config.yaml
router_score: "softmax"
balance_bias: true
init_std_router: 0.0224
vocab_size: 2414
train_tokens: 500400000
Below are experts of layer 5 (counted from 0) of a mixture-of-experts language model. Rows are named router (the router's row for the expert), gate (a neuron's input weights, with its number), up (a neuron's input weights, with its number) and show model dimensions 128-255. Each number is 500 + 25 x the weight over its row's rms, rounded and kept within 0 to 999. Numbers have three digits each.
Before each expert's rows: a language model's description of what the expert responds to. This comes from a sample of Wikipedia text that the model never trained on.

# expert 48
Description: The and media metadata. Mostly the after prepositions, plus infobox and table punctuation, coordinate marks ″N, and media words like television, radio, video, Best, international.
router:528478508508505450535503516535486497489531481460525510514443482509514521509520521509519453509488449480475473501514434469510485507519479527524468504472518473482459503510458462535536461461458534500471485474528520543480496506537541515477496517486495533491520481508520528511498547545453481495506524500527498499483509514505518491502522500489538494500519514512482473465513524509480478480503
gate0:493513485506501461484504491517496484485487498481502525488474506460481468469533502507515448519496478502499494514514448500492502493516520495544495511503516551523508519446471515515489469511474485535477516494506561508473479521483484495485502504551540468475495511482507510461452518469469469454505436545492496506464483507529479471452525531511478480447499573494505517505553503534485510536485
up0:480537487461500497516479507473477485505501505466510541462487521502479475539458510539467487518472421469466494519526490455478511514554484508497484484520493532498516505452485495527490483503479519532494530497515438494487503519449486499522487505533495487470493501495494507495483512494490517482485456489471491524496535501542495528493563530493480530434487494476477471508513462482523475495511
gate1:499459492477514446510520529528429483503535498521476512524509525520491508467458510519478501514504459526468537487523519489509482517508459463490495522509494497509474516498457507530507484477472467475509544483522488559489499481545428528540474489501458493470550498462517518527509466493466508510526530498515488514512515522518496496496502518511487477504499503514460469529512499508508518471488
up1:472477518504498514518530481469488526515535512497505513486527520542524514445500533518528521497479502485559498520516481532548495512472533459496501500507525480512517470454512488458514536478493449446483466506483509534493514504557533529512496461481497483492517494493411490483461506504481462516508480539530525513546538461499537506478512445453500491529542504532503479489509545493531494522501
gate2:514523480483473456489481518524533500523488482573494516527475484490519493473525475532505518492489506447489493515480501507505483496494490484548545507520508506507495502488481496485486514498501462495517510495496472488529527487537456499515546491569463510510507481511495516464490485515506550496496466475521425531517502517490532476503547548575505512518567483529494510530503498514563515573482
up2:533508488531522489490502556505480525483472515471496483500524507523476514492548505475465462491517458534550525487524532525500499481538536485491515503464489501536509484500484488506504471455488486501460469552513520486486508541477546509501481490473477479525514481497504497482529483529466494468485548492548468451522472473474486537464521453504471496516500470486471516488497470485482505478467
gate3:521483487533481437527441491522537475515514495507530485466494518481463505441491488487517459490500500503538528490504475565497497498480489523508492489508561497514480501507526485519475488483471548476495497504509535484495516482501496524506487541467506492495479526504521468511484495559502466446516521551466533555503488502516520470509507487468514494517516497534529536475548500514495533546495
up3:527466521560527452509456509511485499508488475509479494501524552504450499454512525491482453517469466483511514470481492569526492539499488539501539521507527493466483508480484475535490453467503511519512490491520552495522514482436480525525497538497519472518516490481531485510539497545507486463513497463474478527495515508502490480495487484507520519502517488488543545512542520493485528538478
gate4:508512485505478515463493511547516493561478505485493513494520526519498512473485511487468504503514487501442490508446465520481486538519544482504512500547511513502486528496447514531534521547512485516464424499503495513502500547505568487522529478495508510487536493544466490491490438499478527537485498463499523546503541477472491524466517547494512514525492560456476505467511487534478523517453
up4:481464495525479497547499492462466521497461518497491512512525464479478523561497507510501526475476507548529543528515505495519545478491471554477513490502494494515497480545499499514544484482487480538490548512531457445492504498542475482466488458477528470495502498476466489534513475504528494443509542504496469419474501522454487503506535512467508511553519501502483463508475469488484490492480
gate5:515496513501496483479509493535491474487542505526473512468451496458498515497472495477531524510545499489495499481485480445485490487504519516506461479534485479488510489513467472482519487509494500482513522483545515513517493510473525503562487510487475522488479494513483512471486514472436543533519485486511442547484486497463454549455487498462523523459532486442551506521498502491536540541468
up5:483487551473522496483503499496511493508538523506496469526505466503540509494496522479538494507491468470500471526464481502500512512508497503546497524527513510489512486460481485519463524483455506486506480488527545547453517504484507521478501484492517517504526480495444457510498489530494516549493468513544499461526495548491504485443460484495468480443511506484545515487475517529510476534546

# expert 23
Description: Word starts in sports text. Opening pieces like con, trans, reg, co, st-r in sports reports, such as w-r-estler, st-re-ak, co-ached, plus table brackets.
router:512494487496479491538474527555489517509512458484489468494455516487495510523499519449507487524500488487517491496527487472483522491510526518526509508493516525541480525506436527512514500474474530546473503483475512493485502511492506476465550556478491533484523499512495499515484543534474473498523467495459480497491506501454483468490500514508517497487545496512475467493505506503503519506489
gate0:523536492502492481476479499499497496492510501498463460470497490533479466456497519493461517533525472525511500491507527462504515492485491481555501466524523500485483504486518481508543505507503507520484506476458506501480496513505499530465488496514442491518511474477510507465499508488461467507519496482466479522509475504490500484488478522496528536502564497523485515520482522507516500543506
up0:505498515520521499440462508496477494484557521492475477512495492521507457525488533494512494512544475484508505470486514468485504497506491546474476487476537510511514498488532501477525511452476488482503493529470535510509462483479547518515505495479519500513568487479541483457544509515500524500494513455504508505528475498501513515539513479530449507535527507497530528531483475491514497515496
gate1:518448523518516518500457458510512477509506490457485503497501460471499510500504498491487476485531500511500509476538519493531489494516491524481455496495527530472513530513489512488522500468449528546495489523472481510483487506489492499495533500442522506543524487478465513533489460493504493485526498536487574470509483467456494520434490523456501571566472503494471509536470500472508499551486
up1:464515525519522526528471458481499492495484513524509490529492491517518490463493490498520490530481480504493564499524477501492529486522464502482491536519523540490492461529487484491488506511490456505495481493492477513468489475545504538483484516512475496491552484513491488481496487456518508507523516507523503475524511500504470479479486495483505521548480541519525486523474494544537489514473
gate2:458489474498474465530516468468475481485485527497492489530484528503504471547509529482537526522479489475509483498524519513518503506527536489507463499474509475499507528501512456529528508486502532512495525485469461524426490495552491495500542535511489554475500508517509525521465540475496527564470484528516513524506546549491488453493441491525495530516505508505475496468464476480473493523507
up2:495487544521516480525465529524511493537521512494468491551485521468522476527475508503496530481511496475501499486479540551508498495512549524523493496449518528504490553480486526515518514475513538495490511471465461489457451541528519497481527555524501485473521523505489520539455541489479507470459505542477507452495539518488476446540481517504472556546505455492431511491497491480483507503517
gate3:499483486491469513500474480524486490495466510546462461507472522501492466454511487492538480493497541510540506548515528486451503445478498466571511483527529482522501494520469504536491495528483500536500513500499495501492519526531543509499519515513467528492495540453463498517485543544513496493501483523515484482514498487485475510509513477503473533465515531453447475521516471505486539504495
up3:536522499517471515516457528518451474507563499482491502486544483460503463530482475516442483506527496543468508549497513446442489512473517508540517492537505505519487526520487501479480473515523465455504497499487468493533519512499472524489499492525451439534469522489490499523499492484483495521500546484485492500495467461515473487528475485537485525476564522499524527496527503494525499530520
gate4:495484498483494497489459536531491527488499509497510520544473514483537492518542538488485483464498507479487522521485508497516507493540509488499502504505532468518548532446497482560468546478466490520496489485505537493484486517572534509487557504532527494489519473444448519494488520508459490501524490476538517517501562515497522493521483515511490477507533542486497509506506521501468472467516
up4:496447477514460491501500532479484488504531502449518488488494498496493480516504489530551512549449473481478506538511507510478543499513543528493494496457458546500509497480503511479500520529501504499495508473490535501484495481513504538535477513504469450488532491506501494489489431477496472508484502525474503521486498483503521471488551573519508530503512531510475524514477495489454471497499
gate5:489498487476440536479517538485440498491520462497475486528489501476473476489498561528521472498520500526514486522478459482520525505482549531517513517518530476512494531509504519504504502497520496494461474483497501469494490504490514526432471534440491496499499496516450487498506482501502500472520514475525473521465505461547492531484569471519482527440528509539522478502478493478486485487534
up5:536469496504497440494498519455556501490489481531474501472482532523457495450521532449553501519544492447539506466508539515495449503460475504483530493474498498480494483538546529481473526526549493489505512506490511466469509453520534488516531472506498507505488526527505508505492517498507505497484527505495461513482484509437470494517540466489447496508468487492507442479487532492500484528479

# expert 54
Description: Place-name and compound starts. Compass and institutional words starting proper names like New, North, South, National, Royal, plus pieces like end in Devendra, gender.
router:489439484522466475513494498522534517539524481482521459548486464531498474522483523515524465519493471483523526490481500487536525517522560511469533529513518515547458497522466476517502486442465516505462502495534501515469509544522518556517528533482485483494467505499494508502499495522478483528507501482511491501444504534458468494451497498489501551479521511483475440514525524514488483515476
gate0:549461499521472521486512519500523507500504451504451444499527492516513508496551486481460457495540451473464491483505531495476524507506512502483576509516455512517491482526486502497490507463503517500495486480499526482533519494498515523498541476477451486502514534471511513516484515508504508546487476477542491490511500517474511487521460512523495535505532526485544442481490544490457485503501
up0:507491476488517486477485515483510506476489520473448487493517491512475480494543507463489501450519524488499521501485513511459475512502518500522526461451503447497494522442479494516514534503503473514520522484509570490532527512501490519483522501536515482489507489478473493484503501554474527536483471473501549530536486531499509462462480468534457518472512491534513500487510505473509510508506
gate1:472489459500524469491504471502522523455532454525486474489543547480505477488516515492502491489528504505530543505493485489482488483528478498514519519536548467484470464499529529497514543529503499536499524473526518476532513505518472549526501476509512524475478503498484548482471467532538453469481522496486513525482453504495499465480511475521493498486512494485519452498485458493503488497532
up1:504504465516540467513505497503500506495482489495528444488520469521480510504490500500522484508493535449486528510472440476531488536491509512498538519496511489539487554494491539524500500496469459483512551488485502462483541481529501470459481514509526469531535474491469522553512561495540486514533482449500462528505454470517465509469555513546534520516513536477496492498444529522518480473499
gate2:482542535447492524505497531514495479485483479481514493536491483473466524484491508508520540484475488493499530487491519477485515513514542519478482495481495499514477524484511557501491507471521483486457537454514504474458461497502488474472522501504518486480463481488465471490481473494445509536476536502537473531481539481511547467515498492472479499498499533552490448542493537530444463485518
up2:524504512480441503497547496520499465508467508509514519516450478447521562509479507486536495527524536502527530516512564528462532513515522507489475509485494471546460476473460560529523518519513508473513495502493523467511459511464477458501521539465504501469464470489476480499491500452505488491440500514518517539486516513495440470492525547501475504473475519489520466563499519517462448531474
gate3:517470439502528504544513528504501518472542442536512450509507499479500496519524507516506459561538478488519515473496503497484475499516511487516480507518491502495476491434524538491496504521506519470521515501514490528562504538496471577474517457472497464485490510528467507530520512546445506476516496523530512501486479540513491492490511482475466487539519487475518480590500514526475463496484
up3:474475489467547505475509473509488480513503469501543475468519485527530503507481513491517443492535456562534500505545492475531519519507471537483449542513455513520453472482463493506504500499505468526502493568516450510507500482538498509532470463494495473506539505500518479466567540511518492508498474480486457493475457466509485468474500478499521521489458503500516461525482465488507513469488
gate4:471492527477492505505472492507522532507496505488523506486478492523549492521479569466518483512533512513481525506559505515513486482469461489501547482488546508506490464540466492554491552489478502498459514485498473500529494519537510523454462451534508485519494497495564522467471496537502462556506492550502577486460475490447454461512503514500520476511519480510478502512510516506475505522460
up4:567505532509544498494470529521506500486479500515490534499501468453471496495519452487491469486517529488465496507488479477475473503524505475448529507484501476495531534509505535473506470527442509534498497524504480450546528501508505463495508503506539451482498510531473467539539534520520496516495493469448481548508523494492496480505547506470475529499486479536518509518445480448541508464532
gate5:510493529490487515490510513553472501456506466528515478533521501501501516498509517558482546493458511481473496507508500497485453527479516485484489499533500518531497494472516563504464518523458527507478504481528506493494454536497506476477531507520508494446476510476463487494473502512483504515499507524524528525461517505492502492500503504530517514482477497502532457558509544497497456499463
up5:461548488486497480455457490517529496523524508530497522468475524520506467540468516455488430506471516518518496523476497529507534475502516497480508466477510463486489499493485493491503540474521489493499487513469503475526540446516525490518504520527490510504523492522542484477557480531540467504463489517448508479512513485515470537492518522516477497514502507527496501513488479518528531526538

# expert 28
Description: Commas after words. Commas, often merged with a word ending like s, e, a, ), that close a clause or list item before "and", "which", "but".
router:528531523475502500526474510515500488499509463482511462497485474525524484503485518520528455543524479491477489522496473481516494479502518542534483458500550489527449517496488512514516480448479555502478499467542518561470474486517489544492547503526464506476498515447502517493512528526445460507484512508495476537473482537482518470494534523493521538495543522479490481472490521500523493494526
gate1:492468505518530517497533503490488529486434488503477475562510495481509515495506551515482471486472437510488463504514522524533483505513534515499489492485473465518489523505490533540537483543498488520503520490507482442465470505551530467519492482495510495535516497444431458489527504520486524480522579516521481436515525510528500490455524490455520472461480518503461508494497523504490467481477
up1:515521534505525476477502508526535530498556500465537465472500502530516477528505464477482522508510449541502536531502444484475478501474489499497438506547509514475477476507506467528489525472515494485486545475516558539492497511505500511485518510491494505517495472542497506501479494498539486459508494481504514507486491442465464516529486506450488489506521531497526518459533503471491544513515
gate2:462520470532477476495526536524502506492532474536482491555497520488489517536521521491530533487527509526508485485487519475501514508477539465514528489500458479551506514528442507470530487530511479499483507486495520508516462506503471471508578523483504526545537474518459495472500489517511495527505525517493508484476531529492553486527490514539510483500486533504548537497482506510459469507498
up2:534500503497459501506550475492480514467468467436472501456534504505542473496496473501474515485453528528496542522496504499491523488545460513469479511476556516458480466472522502480474525506454507497530477525527531499537498506499496497499479453523516529445513508511496489539523500507481479501509500488517505485541466504543506530504478476460480530490496503516500497517488539468485522490486
gate3:492477509486565476467492483514490510485455511488525521524480496483512518525532520520527475484470474512509483501494489462503483557522512523479487545497492511494534502489507510532535438475520498526533473515510507518547480498528486487506496480506514524502473469519434507514485431516513491492450492532451545497516558489495496501483528497497541532479485459484537512539512543504463475500527
up3:480465494490485510497565519467470497508533530473520524476489483500549502520481490476460500533499482471551485490527467523498496498501492494478490500493507526510492518541458450507502498535523514474476514493465500481451542497526543516493492528518478498495534505524500487473514493488508540498511470500539490461499491449484476526510511481516519478478495490487453487504489479551497459544464
gate4:513506534472500487484494554482491507463512474476509530514511518527478501466511505451460539525470464479497531437544497502502520526475500455491522487493510494465487495510495473459460489496520467492516480473525491533467526517494478538488498508491460471465499472527513507499488454505459466490493506502515477470491551491502530474534488499489454534497513520505497433508496491459499489491521
up4:510479482497487525539509448535529502540528522528513495470480453479508495504491495484511489518502527506528489531480493485487489444507474503459454504488509501540479515502523512534509506507454510487522498520484473473558483492491536448480555518519543531484478536487522498488480494482511490463478517538512550546509438501510466539507532509546517462509507506477537545511511492500482530564503
gate5:482508481504525491549554490502502525490491523500452518508548490495512504512499497497551446526511504484512510519534489529521494521450532462495540467501521524502514462494428524515525501519533522492458485543493515494521492489478480537507542468543510482512516494492490527478514525522478530520480511555487452478531511546531488497497510532471495474469499494482503548510472523515470522472529
up5:483462496475519479510479493518498471491492511500498499536484514489489515508507449520496482505528523551509513494525498494482495485502479466508538469474463517515491487531506524518493520484526509540464490540520502473508511501476501508514526473533493493510522433515453514490490525498470563574512493512502467498588472534497533563527510492482507517470494531489513457498458509498515502461531
gate6:518524518484486463501498495532525497517551491528531485516507529472532520470512525530520501524515473501534500503517486534485494497537498461512497519495523454495498506454474467532491533504463479495508489509432491536469496506546506480478511497489465531521513463455510500496505516507493525491550502492498491483530528497519532464520432522497487515490516537517461497455475469509474494522523
up6:518541506486517471483527443513533445486529509481542545510488509509520485527505487517529494496486506509504543505508480518511493567477522527490490510484511493476574533498497499524525504505522455475488494491446520536483515505490506504501501474516500517499526489484552507495504495499508513517496552513469518486455502513507522479507475511457521520514516509505521477468510522486456522547487

# expert 62
Description: Prepositions and the. Locative prepositions in, from, between, near and the article the, especially "in the" in place descriptions and sentence-initial "In" before years.
router:526500508493521490539452489552476467512522449496499479520464476489524497500504513486538487537503480522476492509489464466530516500486482491535502463530520499526452526503476519514499491448462536491420480482524514523473488495545493542462511463507479515495473540481490489534501506513459477544467498510499465501479495500469539452499527488512537533526500506489468455488488488520497468496489
gate2:469487494457452500522509474496520461519516517506503509498545503483510508493465495506548467482507513525494476508514530558479526479473503490532517508503496522519483499505503462506513538481518518490432500528528518524498488478475512522485503495501437529472490508482482473516520564473515489520465561497519483504499518510523515548487545511561536495499510478491492481462540497495509511499492
up2:540500467493551503476491513514484479475471511528500484455472474501491497508507531493481580502495528499497513495500487459479489502497478506473480539488488489462532516502505507455522509532551468477561554506489474504493541491542469500524531508478532485498500501531518539489471476467486507497544480509510513524516476508489470441525467498488495512499493537480479500453493474482482519501496
gate3:470484532501494510473496509507513545474520457519494476524511504496526508505492492480481464522522481482544484510505486465524448532491520469489499510521501564476485494454475511489524501454525531526445496503528494502472509498534532532477511508509463470474481525509487518512521493498488489522492499475542497472488528472526534496454526490464485492506520520482496491472525508509482486543494
up3:514498541548510532496474514487470520495497464544489485515505529469541512496516491479504470514500513505517482482455478501478523529473568516486536506496529519466537489476551513505538475492504552502501533512504516440543514503516462514500496471492474495504500544490454495528504500494467522505495504492537522449486473527513546496494552486485515473503485463440534521537494494526479481524534
gate4:523525521496499488495504513522497494487492469508537447496506476548507550457497534486482461477570509535516496489516472492526496486492484464511488531506540504485444532543519539463464547481479491447470512510499489467442465505515499500502527485516482489478495552503499530495483501513481482486526499512525526517534480499503534517521519512512458554469511522487492479473541503492509487475536
up4:497472511491529471476519478517492488506522476520534468510500503522468539469489474550525459508530528523477505491508470452493525479489492521509481498545514488495480537509525485489460540493465496450455521484524515502546502483521478530532466443513495473494516511521512512478532458518469502520513499538500505462496467471481509498495499517519479477504461506497503496490536449522527522468514
gate5:504492474491504493493543493507505450482511442477490450526580518517497509520509504507527506495489494504472517509517513490517462532467478491551507484526486488501515542479455464524484536528529482507457521498458532472451500496498481515532511506509469508482504525526465467453505520514518511505512513490486538487498513523506497510516452498554518517449500492502511509458498513497486500483506
up5:501483520506491514496550452497498452495552478499465495525543526492447497525499535526518499530472487508507528524497516541551510514510490525551487456487469479488511519478463511510521517456466524474522479488440515477485500488449475492479512525502476525481505500505459456507505517478452515493462540498513501463491515500517531469500491507539466507467460503522532510510503513477438485502510
gate6:512575447513455511465495490554508501464495484543490477496524500499517495469464530460504490496534492498521505493507485479472451481480519465516496490499576506499499464501532520471512493521485508508504488529531511522498481506519459517514500483519521491486510527479491499505551501504511509501508498499474512512506486494483514475501432489550498544492521552481570497514509486497480496526477
up6:451476527484509509521515558499499447516523497481523516486519495503514504511508492556530514477514483466427500525500477467531493520533484544505459530501463489463515494501482484488516510494560448494490516501476516505492486496503523446499497510481502494547473508533500548475499459486511501524515532461520508561514517537515468528466513526519523475490485499503459495456477487503514551476497
gate7:501454543517469469509517531480497483481483481508511461463525471527470528511478481532512502458539502493481471500488475539497528527526468495552518488485527513459477464539512484517507487514465534504481506491564513490494463504504526511501534538505461508470492512538547493495487529522475532516517536451501517484507533514513501517470503474502487519521501491525497506502536481477525508496505
up7:537553490481473501507462521506536519535536481525512473519504506486498507493483486501522484501464460522484515500484512503503507500501520464528546459536558527537498488475526456416506522522487517488516552480511537484501495489473487509458480489475474474559552477525487507503490531491532474485489504522479498483504459507512491459526531508542528515527481522496492555494504495522515422530480

# expert 26
Description: Music credits, conjunctions. Conjunctions and, &, and dashes joining names in album credits and tracklists, plus music, Best and common first names like Michael, David.
router:510487473512488441503460517517480488461539449528503483541463498522520488479516524514545463534505459508513459495532481487550495500513478494520470473515519475524456493515448489526511510473465526497461495487495512545480477492536522545474509491484503510540498502487504543486505524554451499509521495508514472513458501481473499463485502499499513468447552511539497483477484533532488504511502
gate0:473512484450476489517494497506484513488491480525483537484495473508541486576522493508549535527504523448503464498453483502496494524523517485519512480546520516546480535551504509542460520507512479505483524465488500512500494497541473525501525486494533483477477503492527509485468484512469462496503470523520509496526474480471522508484504514521496536500479466513495474527479484498496541507511
up0:520518475545450520478522537534510513474486475505500475461493522508545511468521518479487456505507468503491520506478507530484561480485457494530521424533488481516492489491492502510477519494512486487463441508476510494513520513488516482503494489477534513536523503504438483463528511573514513520530541486425500510502484484486496542482506508492496521489532526512523544519496521472519513482505
gate1:458478564535549518536531508510496513463506492485515489461495523475458499483522505510479501491502502467514495474509531469511466460490451464496482482513529484487483496515473506512579435531502492491453493477511472527481501500509494487430501493506492504494475501561498545466429512529491519508502496551500491471475525522491519488546477468452506498465530489469477495467491534531463454538515
up1:510511549477504453499466479506499504498509523471505507494474513434449511459506500509538475504469491502521506448534508486526489479514512472473491517463534489504479525530438503542459437516527486468479494530490488511486488479516516538482470513481525555485485511501504496495468497532493561486518473525536505475459528493479508503566501457501514498506546504521466477529484521489476473506528
gate2:493506486523476523501491488493528455480491509507507496524485523503548458514466525501535469462486497471440511560486511478558521458526502566488525488548521488485496477480482555510500493426524498470454473519536498484475482482499496521478495483508500495489510509500545512523531529487466529493478510523504497495514501509520438468499493484447526502510495518515523476510453495537519507482514
up2:465507485441513518495506516482507457496500500522477506539488535468514524474481540498528527523487501494503465496509512516514457533487491510539496511522498491517501502498450471526514492522507495498505554502468472504522490533566518516508490486490460503502487514460497514484505544529489459515537455477521506471505521530457494440465470489452508527526528455497497519484510471474578486505497
gate3:492507468501515487501554505473513539493457492473493472490540515464503485482483493480509513513479494469485475488507498480517516498542543505474472526553518486512516485448514503516531517478509503531486504505506499484461511465481515503500509514486543527518509501478478508542509498522514542497504512522555524490431486517531493456460528464508498477496535539532524536518529506491486481472505
up3:490503535500512489473520511511537521491522522535514568547475492526482471497475450519491482531494496500525483503525514536481464503491494516499466486516481487496486486518481474507494478481528490500484566483499490482523468501526489486529507478504496503469510506496496539502464519503480518536526540472474441508474489464482491503497488479508470498488511451500513541545526500514528450507468
gate4:484495484484463508486523516523524498548566493493506505513498511493533511476489510502505477482471498457502497495459465508524520459484535520539472516528532507471523476531455501518547426471505506465483545502510523496526438537503493461516507572532499504505540523486452509500471464471511490497456520526530510513511482503520485488482534514518523508518460519507524489501495465469505483511477
up4:541471463568533518510501500464481516462481532512522501504479466508526479503489469528500512462524537495505508469441500480471478528498512503550482514482484515530500514515504496494491528497526535515539488496479497495506498468521524507511495515488500498472499467499546501465501495497543491558482509502543519503482493545490500494486453487537538512484483470491515482481529431487531510501524
gate5:517454493497492475508522495494514532473507501476500474525457531487505472504517541539474486543459502466498458470479487526503492479472508508490441511535503498496502468512482475481510493484551494499507486455486513534493488529552486479488494541510463553535509502511463470534495532474499504470521527488501548502508456484482484527487466531540488516429472491470455487485501471522548481520492
up5:520459510525444497516472554495494518500462524511502508472492495515502514493473447553499472473527498518442528520478510511450573497504472531502551479497465473477500482508482525517458481462525513453502487557472521508492478469461502506498513456519524493475508513510567538448526476502469502518495480497503464519453484482483554513540498532503504479480506462554489530521461489498482553476516

# expert 63
Description: Endings of South Asian names. Final vowel pieces of names and place names, mostly South Asian, Slavic or Baltic, like Sankunn-i, Andh-ra, Ugand-a.
router:521498455517493454551463488529449473485509461490503483517493489485527462494558505501524474540501455490499513486536498451541452495513443492490482505506513525506469476484474488491511500486456533542476503483511519543464461496549522549512547483505511520517501526512485488493475537520463501488492485502514497516480515508482525533485480492520531501460507528465508465487493535521484502512504
gate1:490540509532480515488522501477509454471492432505497504533488479464501486510490495489529509543486537479529560491463496504451519508507484510509465497489506502483470539460472503487470473493447526490498486499485503459501508506456489494464515481487472525502499526489516512502522501526535497500461508545480498502486491449513529517478481510487507512494509504482499459467516540489500593496488
up1:478439518421530478533524508488547503545539539489529477468529479517547500510520480491483467507496535514488470564511511494516489522479487482513488501505467494523481479520483506513545489521505503502489531463516502474474483520522517469504486457531489471465468492522513534477455514495474503539542470484508508462524545496468483496490502523502504508512508488508483503491506474516507459496540
gate2:518453460485526504491541493513491502504528476453530448535546500443517545513509506500532495494472461497545479481547469450508484448537499529514528531493498504554471523496500515480484510505465533436528533503541454513522499525524471542512469473487503514493502531492458482476489512511512514506447498507516524513540528507511487525486521484494491480472492514512547481511509469571503482519483
up2:503487517524484515544505502508509485535517508501509504545515489520496459455548497553488474530543555524503527481494442468481562501486524521533536507518505510435499503512482510532507538466536468486495469524459546474505523467482547500472480502516485496456477527501520517513490475494487518469510529484484507485496462519504503490502474491539510522532538490513450527479513508450539500515508
gate3:466470481488490491503466544506455487478493489460497492497500484476472476517505499509468523511481459512456541534524525461545486555525522467488500438473511533474501492459492476506554478510469485492452541525474509487520482532503516530515500522524505499471460527483525472543504497522505504496492530518493475500469511471505471516476497487494473489474504504464492510533488549527456498515514
up3:465512553519483500431528516489490531542466483481505525503530531502506467483479505475485480520477540482513492501543491457493477527511528516490558485468501509490474517444497505514487519499442454473491516526474464506512481517533466523483527507537467474532493479447538520530485474553496504523488494457524466507542516513537502477558490459470464508519542501487559497489499496495531486491499
gate4:500495470496508421491495492499488499479443480512561523514472504491554485472493488478563460534519476512521528554511485492520498500523518459495480493539502511502506496529524519499534489503507568489518463504485520525461589478516504514509507488503536490494500546495503491534484504546476485478459499501507551481502528493468519506492553523457514483497485464532482521460498492485485511484534
up4:515537451526496488459481513507457506461460494488492512507469521463576467520485478520493514502483479475487537513517562498528499491492452476495512499535489502502489491499517515474534507550515508492483483494444484512504529499500507508526536543527505514442513512476492508501498510492465498463452450475500558510516504530483470497475518503524477554495472522530537559468510530525481484490477
gate5:555481488520524472539490482489461444522508503482491460519503495513517531489502500511486486478550496500507522473541509474502458447529469516509533519477473525488482505527493505479506456484519469523497511521531485507484496471549477539507430523527463478477562548502527485505440478478487476505456512522509498506528535494462512468526494522556485526494491543533497499490474489476527421511472
up5:527518484505514479523497491445474450507493502500485469526492522517473518485483462537503482487530524502485471439495510473489482465502493528495526502492471541494541452530536501520530446486555519503508441510481459538538482495480487555504474489493484503513526479508508482503451471495507484469487519492498512503524522486521488497480504504508538520509506502517456491454478478521487476497457
gate6:512510452486474489500483513496557475473530504516488490480442492534548497516505540575490496487467484559524459444464460476525524484507500495549458497477495461549533542530476527476497502513547520489502481463478486522504521472489472520480491497528523519456508461520504464485499470484488515508481471497527517538464515526497492504493513511520511483480473535492536490471482519531484489473473
up6:480485467515489534515527517496530487523459522534504526491503483562472510502497504502485487489532497474468497511475464484501492502475541484497526499520489505531480487465514525517476526505538494521489481500558518473497522490487498513515546488481502512474448450500527539551520496480508500479495507454497494537517517448514530543520519465518493486509502539494462517524500472503475496515519

# expert 10
Description: Prepositions and conjunctions. Prepositions and subordinating conjunctions after a noun or verb, mostly "of", also for, to, by, when, because, before, while.
router:519501496493506473510464496545477519484508438503509483520467475477532495534536514480527468570492463504496486512490447469520488515527484515494492480539522490482456520509499545505532480477450533527446471476507532544499484514535493564470529515472506540514501507495498463502486523489431460502513504503492465506459509523495501464487497490488531508497512508518479490494500527484463494474508
gate1:478499486514575490512504494500526505495533506504558511456525500515503468529511500484518468493504532502523507463509496467476504493498513470489473472474505495547505495507569530516520495526518529506482493443480504542451491497496553531531517487455510465514499494533482482543525483505515470433466498489459506423485542464508502526476511457471501518495511480487474502521503453512466472481497
up1:526501495487469511490457519499458491481479496510458517535428509481479507465525513495476530518484460490498495526493502524473520522500503516546491531497515515441476509486482516467489513502467463518512536535536506488541491504525477454493519481513502531498537501474546531460488556492489529582499510515535496573500465545487462494512494541511475472519488509505501523438528540480533528474471
gate2:510478524521531502483464523507524445468510501504473509472518526521486497494536470505460496528503454520491530567538482507508481487522468496483467490479539508452522547470538493511528458487450476548465510508516533533491463515479482518488525462515549440494496489485479476494530520506483552487490525501549469516498515502474543463458489482521535513500515530508502509502488535502492482538468
up2:545476473518475463514514525487530504557501469476481469530499529486480518496484500500466507508487555469553482493497482475487462528486531549495517486512525499477494485511497475493520519516461481451526501478464510488503533507547481496484493448480479453472421473485435491487513460503468493509473464508490524502508500504460525497513511519486491529542483470494498511525511484501464494526489
gate3:470507571435504491504517533508527460510532497496526536460510537532483513489458521526474457516477491499478525519533532482521473511486464491461472447521525535475498483486466494478516500489545518534466508513511476518489498505512514508480493498513449469505503506503443514494522501492485458517475528529460484460495494496442485555506502506481471515451481502489455482507470538514528492507482
up3:483530517504491494496505498514485466469479491491475500486518522502492485522483544441489452527503500517510494500545465505543443443511509502481552480542540541482524511508506531470567533511479522462444505504513472519487485518519513531459469489493522480502473534503473491523522486497470486487483490515474495491458478495517505563534483500508509511482498517462502531474501521503480483485483
gate4:477506545500551521493523481500523530536504496503548519502497463506517523455504502468502488477503487495487492451494515510465493497499522469526512511507480518485480527551510527453528498488516551550479472475518526485532512483515503511496466528506492513518512530505497480463498500494487504481473448465489528514476510500512497487466466507509488491509501458490523513496462495515562504523487
up4:510520528470535499515520461510519533506509492528559513514489449470492485462512507465530476488491515529461496435505502482527483479483503484491521503467508492470525515521494506481517501458493507533501517550480519483552502503523494485487449534516524525522552500491512491458489487494503475533474484465534495518434528567496537491454483488523546489515483497503511490507411483504520540530471
gate5:456497510517499500469501490528448491509474479561481514516456497471497469496503527531499483512534507463462518540497476509502503468496523479495509470515482489512503504505491466517497495475504538508478513500554465481505498519470499482500525556519478527486470471496489508510489463524548452552515565473541470493532482557515528490478478463509467497513537556476494508504483509502502502460506
up5:470489464460495509463524519503539492491522504475526519535505523491479499485489499489500536478493471531529530480486499524483535524499515492511474531497501543513506485484521472474519501524525446528471467511457488504466528492499507506493459493493458504522528482508479494531476556507488513499495474535492519535496518482506555463532494536471512513482463488479541507520512520500503461544491
gate6:527525504531501507497494472492512480522493483492476473489506490520532471489464467526477477491525516528501482488518526486481444473488510504510473522501496500515502521510517508491533521558492555495509557516507505512478501507455508494490525526529479490490487512511467558472518531494510475515451525457507513563529466511478457501474462555495542528534487505473501488505489509490510511522499
up6:420467484451505497519468519524501518535497476543494499563479504485503469481506543486479507557505490505481492528488478506526545520498476489497513495528494490512511480525492490495495522466557472492474504524513431488506475466501519473497475481493484499516500485470499496557510450515576529525498501526513495424489520483478511508541500504565505497506516513507511492480489471508510462458435